From a checkpoint of a small mixture-of-experts model trained on Wikipedia: width 256, 128 squared ReLU neurons an expert.
Below are experts of layer 10 (counted from 0) of a mixture-of-experts language model. Rows are named up (a neuron's input weights, with its number) and show model dimensions 0-255. Each number is 128 + 24 x the weight over its row's rms, rounded and kept within 0 to 255. Numbers have three digits each.
Before each expert's rows: a language model's description of what the expert responds to; "mostly gets" lists some tokens that are sent to it at least half of the time. This comes from a sample of Wikipedia text that the model never trained on.

# expert 6
What it handles: Field separator punctuation. Colons after labels in infobox lists (Power:, Clade:, PIN:), plus table pipes, dashes and equals signs in listings.
mostly gets: ":", "):", " :", "*;", "\":", ".:"
up0:121123120133093140125099119112154087161178121150126113124130142157152120097134134149092093133138103188127133137102156157127135104133136109099145128140119148095131091137133092156132107172149121100135084107143117124092131136088116129126151112161093116172101109092075089145113164130139130131108148134102122109203145104102107124115138120163132147130122134102126101114112101123090176170158141138131107085120090118141134103110119133172126165096176100084104145142096152106123100139130071098127116093130122138119146145123154130119114151141133130109108087149139125123137167155163133123129182100130151112142107125168121168161130146114121151113105190099156132120123119082117142123180091111153129148157110108122153102101121103114116163143165138141117158097118098096123141161088158
up1:162153135167162146119121127117137113160132102152160094166127144134136133125136150175167171103150135122176103138177090120103144122120110168150120098138115147119153125161114072105110145130119108150154134099151103114162123129147123158154094148145157153129111109125112157128136128152165148110145147164149123180113204096136176158179110124105119135128150102132152126099123102094131154104117182142140119139157097143111124171094152129141130114122128130106141112122117100161125117099105145128101134167080087095127152158125150150129122118073138136133126124179111159115136084131143090108161128133126100089133101145152098159124080132159143120169151128135117076103110123100116136122139133182093140135146140142111114147142114091159151138103110125164101131119167149107130152165132150
up2:138142149084103160168158140130136163141132155172159124137137105142099095098066156156113152086159118112121165176147133108140126120110114168162136109135131147122124119096119126141120091141133115118103101113117132080104111096107156144124146138144122122136142152133129137094148137125113122138115110145159158107116145086148109131086162159129124133169099154116098149099097135134122115092151146157160160105146136103139122130128141131088131104143085099130117117093089108107104129131132178209091143116141121162133131160099116108167148157140140169141159086170108172104108080108105126122098098133129134145166146134107167122091109098143117093151118156100151151133111126155102109097136112161167156097073137117129129098123101131118164110138151114095104162128117115107122101089129158

# expert 41
What it handles: Nouns, verbs ending phrases. Content words ending a phrase before punctuation or a preposition: object pronouns, plural nouns and participles, e.g. him, people, developed.
mostly gets: " people", " them", " children", " players", " politician", " students"
up1:150102129095137137134130122131153154130122132140114177111129130103136148118122152130141121134084133146116157155139130135108110149125099126076124170089117110152171113140136113158071135123119151170080136110156151105129128138093117102168118158104094183131139165065133121075129162143161143155119090130121098143117115124100160105134134144131110159103113144137141128137167150147147107159098168139105122171118097070161182182119102129117142170129114137112124139128132112073125167093140142133088143134142122109114131098135129134131123143080109186114161126196118129125177082152151150121110113086158131185121116129117119123096125117101134114124118115130123171093135103139110110074139149149153132145125148129113141136099131130157090187116120143123129130137121117111113135151138094
up2:114162123138117136128094135118151169135156124132100134146108137165155137127139104105117141136057148095188109156132148131113133131118109124157168119069130152111137124091151096094120127125139156136106131129131134144124126126120144115098115124140140111099184142120109117133084122088109110125201151154136112115126152081089122105139113136166129102142183093126128149127119141081129119139140131141178169089135109111125109105122138140127113100065143117115078095090096127118148137088130093155137115140112151132177095155153156113174183131175142111091143070128160096112107121104079182146131136119074128138130135147155152140130116122109111105125111134126132129100146093131120151163122134109134130123143130123102139117183086141151131116096092156124096119125104116139150148152133109
up3:099097174143097142079143116151172167181157137126141136151118155138153072185134131090155107109114138127128116156095118150110146119102139142158146127078130155117149128127101120147102109109151122139112131152133129133140132109169163130113078101152159124153086123127106104121133134148153132086136118141139132121119104119111161129141088127132114080114133112117145113139088114091127133144170127139100104158101088108164124099134119144098147120148146085133168116138096162121151137144164150141151130119142128141102109111087044122153198154122139124108119130140140110130136117096130138126086148158140142125116137105080125075097144132118107159123130167125110153069104148108134130155143135111131126165091126138094137176118164116090125168125127122108107099101063145128145135112119110

# expert 22
What it handles: Math markup and modifiers. LaTeX commands like frac and partial, plus determiners this/a and modifier pieces like -acting, -ellular, -ating.
mostly gets: " This", "This", " Chevrolet", "-round", " this", " animated"
up0:117086176133115149113129141153100151090129084128125114139123083103091138143151132152120072126103148196133110140143124152139164121155127098169146130145097174100123097136140144097148144170146139133098088154138172093145129136119128144154158113120133105131137101120126163131119169134150166117109093134127121112138166180103127105150118133155127136121138105103121078128137119121150143164152137175148135102159153158139170125131135160149126198109153114133114105133103114122138115088102139124115148092104099168112104122132104159127114135144146111089133156111127149155069131123201147118080156139076099166134146138115153160147108126154146133151131134076127139129126148101078140145099139165124127122091143145154154121118130147149125150111133169155139120095106101109149136088122120
up1:143088088117124191117106129133146127113066121128152162150128090118156169136121139120113103116147156116112121116136096149095156139136105114148149099146158164113092137092133089113134081143106117140128110106158145160122143140147130089130122125107123121135042116093181110161101147116081089097145118127114144118161115134103111083164124147140116154145128111120117160156102156106128128082121153132120130188119089160133119145128166143137129134078134130114098125110135137106144173145083157160150122141171114160090132147137115106122113149126162171141143098137126155167130129158129147154106128124130123121103138100124085169111095115136109110112165144124136133101138153127110096162122129187148079153119095101116115101118149112144161141144113081120102100109129164111094119151141134
up2:157114130142106130073138132139102122120120109158119122116117104103160124134137142107118133129061131113140163128162150150127134090155142139145141138111124166099128152106139100139120085144120092131131139113089128191152153105148174132137106143141114140120140095070119125153133150144127148124160126096127079111152189079099118141142113176112079153112158106178119143116149095146137162126106147146153117125161144126103111157110136119117105161085112206137148148118129155150114140106085103120094149150117112130128126137094121152126095121126152130147086111100018135123112109121111133118182147160103095137123103107155128131127113117141127121142117109109098092133127079141122118137157109154108124098129158096136098110134132165149141137132157118140117096133115117165148097130096137

# expert 42
What it handles: Table pipes and connectors. Pipe separators between numbers in statistics tables, plus semicolons and conjunctions or prepositions like and, in, despite.
mostly gets: " —;", "',", "″N", "′N", ")},", "%;"
up0:152123077140097118139116136121130113116123142114119138083096103143124133169162090142141101158104111126128121122142118139087141147158117132168174091121118120126128144137112151155084121135121160117120150146124180154160152129136103121164090139152135134140125116154128128087106107117112104104134109139144113126154165148122112135100129155129131116086137108153116144165123151132191079120156130148111171078108140125181098101174127146111141103138129124126122086129141142131123105110089167116129169100154117100092142141135116130104105105139123144172122160121184158133159138081165123140154116125129154150109137156132115177131164106109127138121149098112150120121148112100155098120122103188139107149151098198159165136179124142128122148134080087142139136112119102144156135197089115
up1:115126126129113136124133092156167122093151096107104130117127145149117107111125126116069129151133160126148129168126149164128116182138159112127103064142140137124112131134151156147137134102136163124107111104092159148163093107140108131112093117100084117108138112121110140111112144192151120160153151169113183102148086176117117138154157133150088144144123129073133115122090121120161168114176107123124162092128162147138167128152128172115118119143133160148115108127137127120167079093124159163133132126128163133124110113144153163151141122145128144111103120113119125079115118136156177116129119158109144105145142103140098102111148121157060110114113130092140133109138115114167108112105118110160114127102124145086137158176193084176087132132117151129139145117134109124122136174119119
up2:097126150123094128138098136119116130141130154127133141130130140148158098131150102100103124141090140152102136054144146143149111091080161148131127145149114141146131143120114171117120110143132115126146132203101130115141149155147136085139136128146140137141116112174120143148131134154097118147184133122127135128138113193141132089129173119118124128162141134107154168124139176138075107132164107093128110141150104120115130117160117154148126115134100124090181130154121151167105105100136165127111149148136143125091155119166135143157099157139132127176143159104123137126118160130077096137126122148128125094156135160097097132152147131117136141120155168114074107102096123127087085174094096149096137137147185125125139173183078115158134144146083147127127140128142155121163092147104127

# expert 18
What it handles: Plural and title word endings. Plural or suffix endings and title words in song, book and work names, such as -ones, -ettes, Love, You, Quartet.
mostly gets: " Love", " colors", " vocals", " books", "Gls", " You"
up1:164138143147116116117130133127104114106091178116132102125124164136165113156129117158154142123149109132106131138139166140097091147168119111133070129129154165088091138108097119120131078118127113124119129116137134112125054106155104107157100183156128141136124097132115106105128137175096196117096130143129137082156147145139106147124094134150151124143156136148139144124139104138112107113103115133157157105150111151095167114160109085121114140144099129127136128140172135155135118121141120093137169092121142085120135106151081144112117125127187200111148170127120106143116129099166086124101094138118132096149159152110145117088135169138138145121106144136120134146101133166167091141153080148156125147123135134106148148105111116157109149179113083100115124135134121126136115135090184
up2:118106087180132146121126131116141129134169141162102149128139166116121168107153130073097089131122132124184138139110113119139135113151088132130118156129142148128123157110095118179191138132123167094121144154105124108152134117156121118137107142139144148139143124136120115123105143164142107069063124133110115125115111109131115154145116120168091134137151156124151113160118125135197139131178112166119112104067137147108120098114121106120107140090117110117113109125086139088144134126136110129166091137121121164150153107149087187135154153113109110096178113120120124140144096138134128106130126117112106109113113135087083106124135076166089120139154154142107117107112089133138154141114158118155111115165109137117131135132178153131130119117104115096130168160142138088089127161053138
up3:177120091116122144114145139146143133146080094122106131131091108142139141116146104150142107083096134120085111157084151132142096143144105112112150099098101106131135148118098109101110143134129116122102128106057160105105164164097110110091134176111137141108090115141129111148114079117149133141076119174084121151114125122162138079157076136162137167146110118138165117094098113163100143151129134135099117123139106128137122139126162129150117103083113127121116122146146151153144127116103183131088131112101112115121167112114103141126084121163157132119139138085121138124107135106102123129116080157168153130132171167071079114101115141137096130116109111129091179139158139081130099135130088132134115104121142155136147163145102143157113138102145106104104184123139137135133132125108156

# expert 12
What it handles: List and table separators. Joiners between items in name lists, credits and tables, such as and, &, commas, list dashes and | cells, plus including and alongside.
mostly gets: " &", " including", " and", "=", "',", " alongside"
up0:100119103116157156096110139104126168128129102093093145146165160126102147145173132160133145147127174160134115097050134109105131091091179127148117111131159142105123146086148160111099128108125165122131090102095105125120117126110153114135108104144080148115143138132100159145135127124133125158151153115125128150152093097137104132117127176136169125159094147138147119127132099092183144165133145125181149166135142133126190151098136127144098100133133108164158128134077123120161134099125142152118089125136101073131131139134150150119147158127127120097095116125106123100127134139169156138109105150096141127120119132113126128146121117082109148132095145149092125091115104079140163153099140096185133167136133146132176130121151113130120108095115075091139110116147156086139160134136127
up1:106110118098147110113122114140164156132160149119147172129124128111116122135115155158155152147128098106096113103091133111084160088075137097158152146151109169124126125103158144118102112152130126131121140132096128113129118173149146107139081118129127153146105134137101120103089093079124158112090090098142102110134125152117112130099141143145128091115122176125138169101120139115136122115169113121091143147100111137155126154121130119164131142138181071095144135106131130138127142088144123106165128124139157075114148100132113145139125113145121125069151183111094117150133144139115130119109109179107134089122172095131117134157134121126140150098098147102133137123108148119111157137146144116018165160127119144097168117120162145070137145132134141107104117132171181146114146140106131
up2:148099163154120135160132123101125126128135106128104117099161135160108142143140141138156134130139163157135142154157101160134075103128113115154128119108088163166130102164116110112159158132111160156112141184122125113148124117138101126107104113118102085125145137126163133158100155141114122147127153102095143113163174172122080115162122111126131151123073160096153108096114147127072112112156200141147123114115122121126149119118146116122114126137130125121123125156104124169122111118171121125122138112100136128114144140150155114118106127141126095081157107138115094137117118087153119156120133071108144107078159121123158102130125130168124121100156179112141131158138141122165123136140088134078162124132073146205186126124147136193121138130159161114124156109107160118138156143121166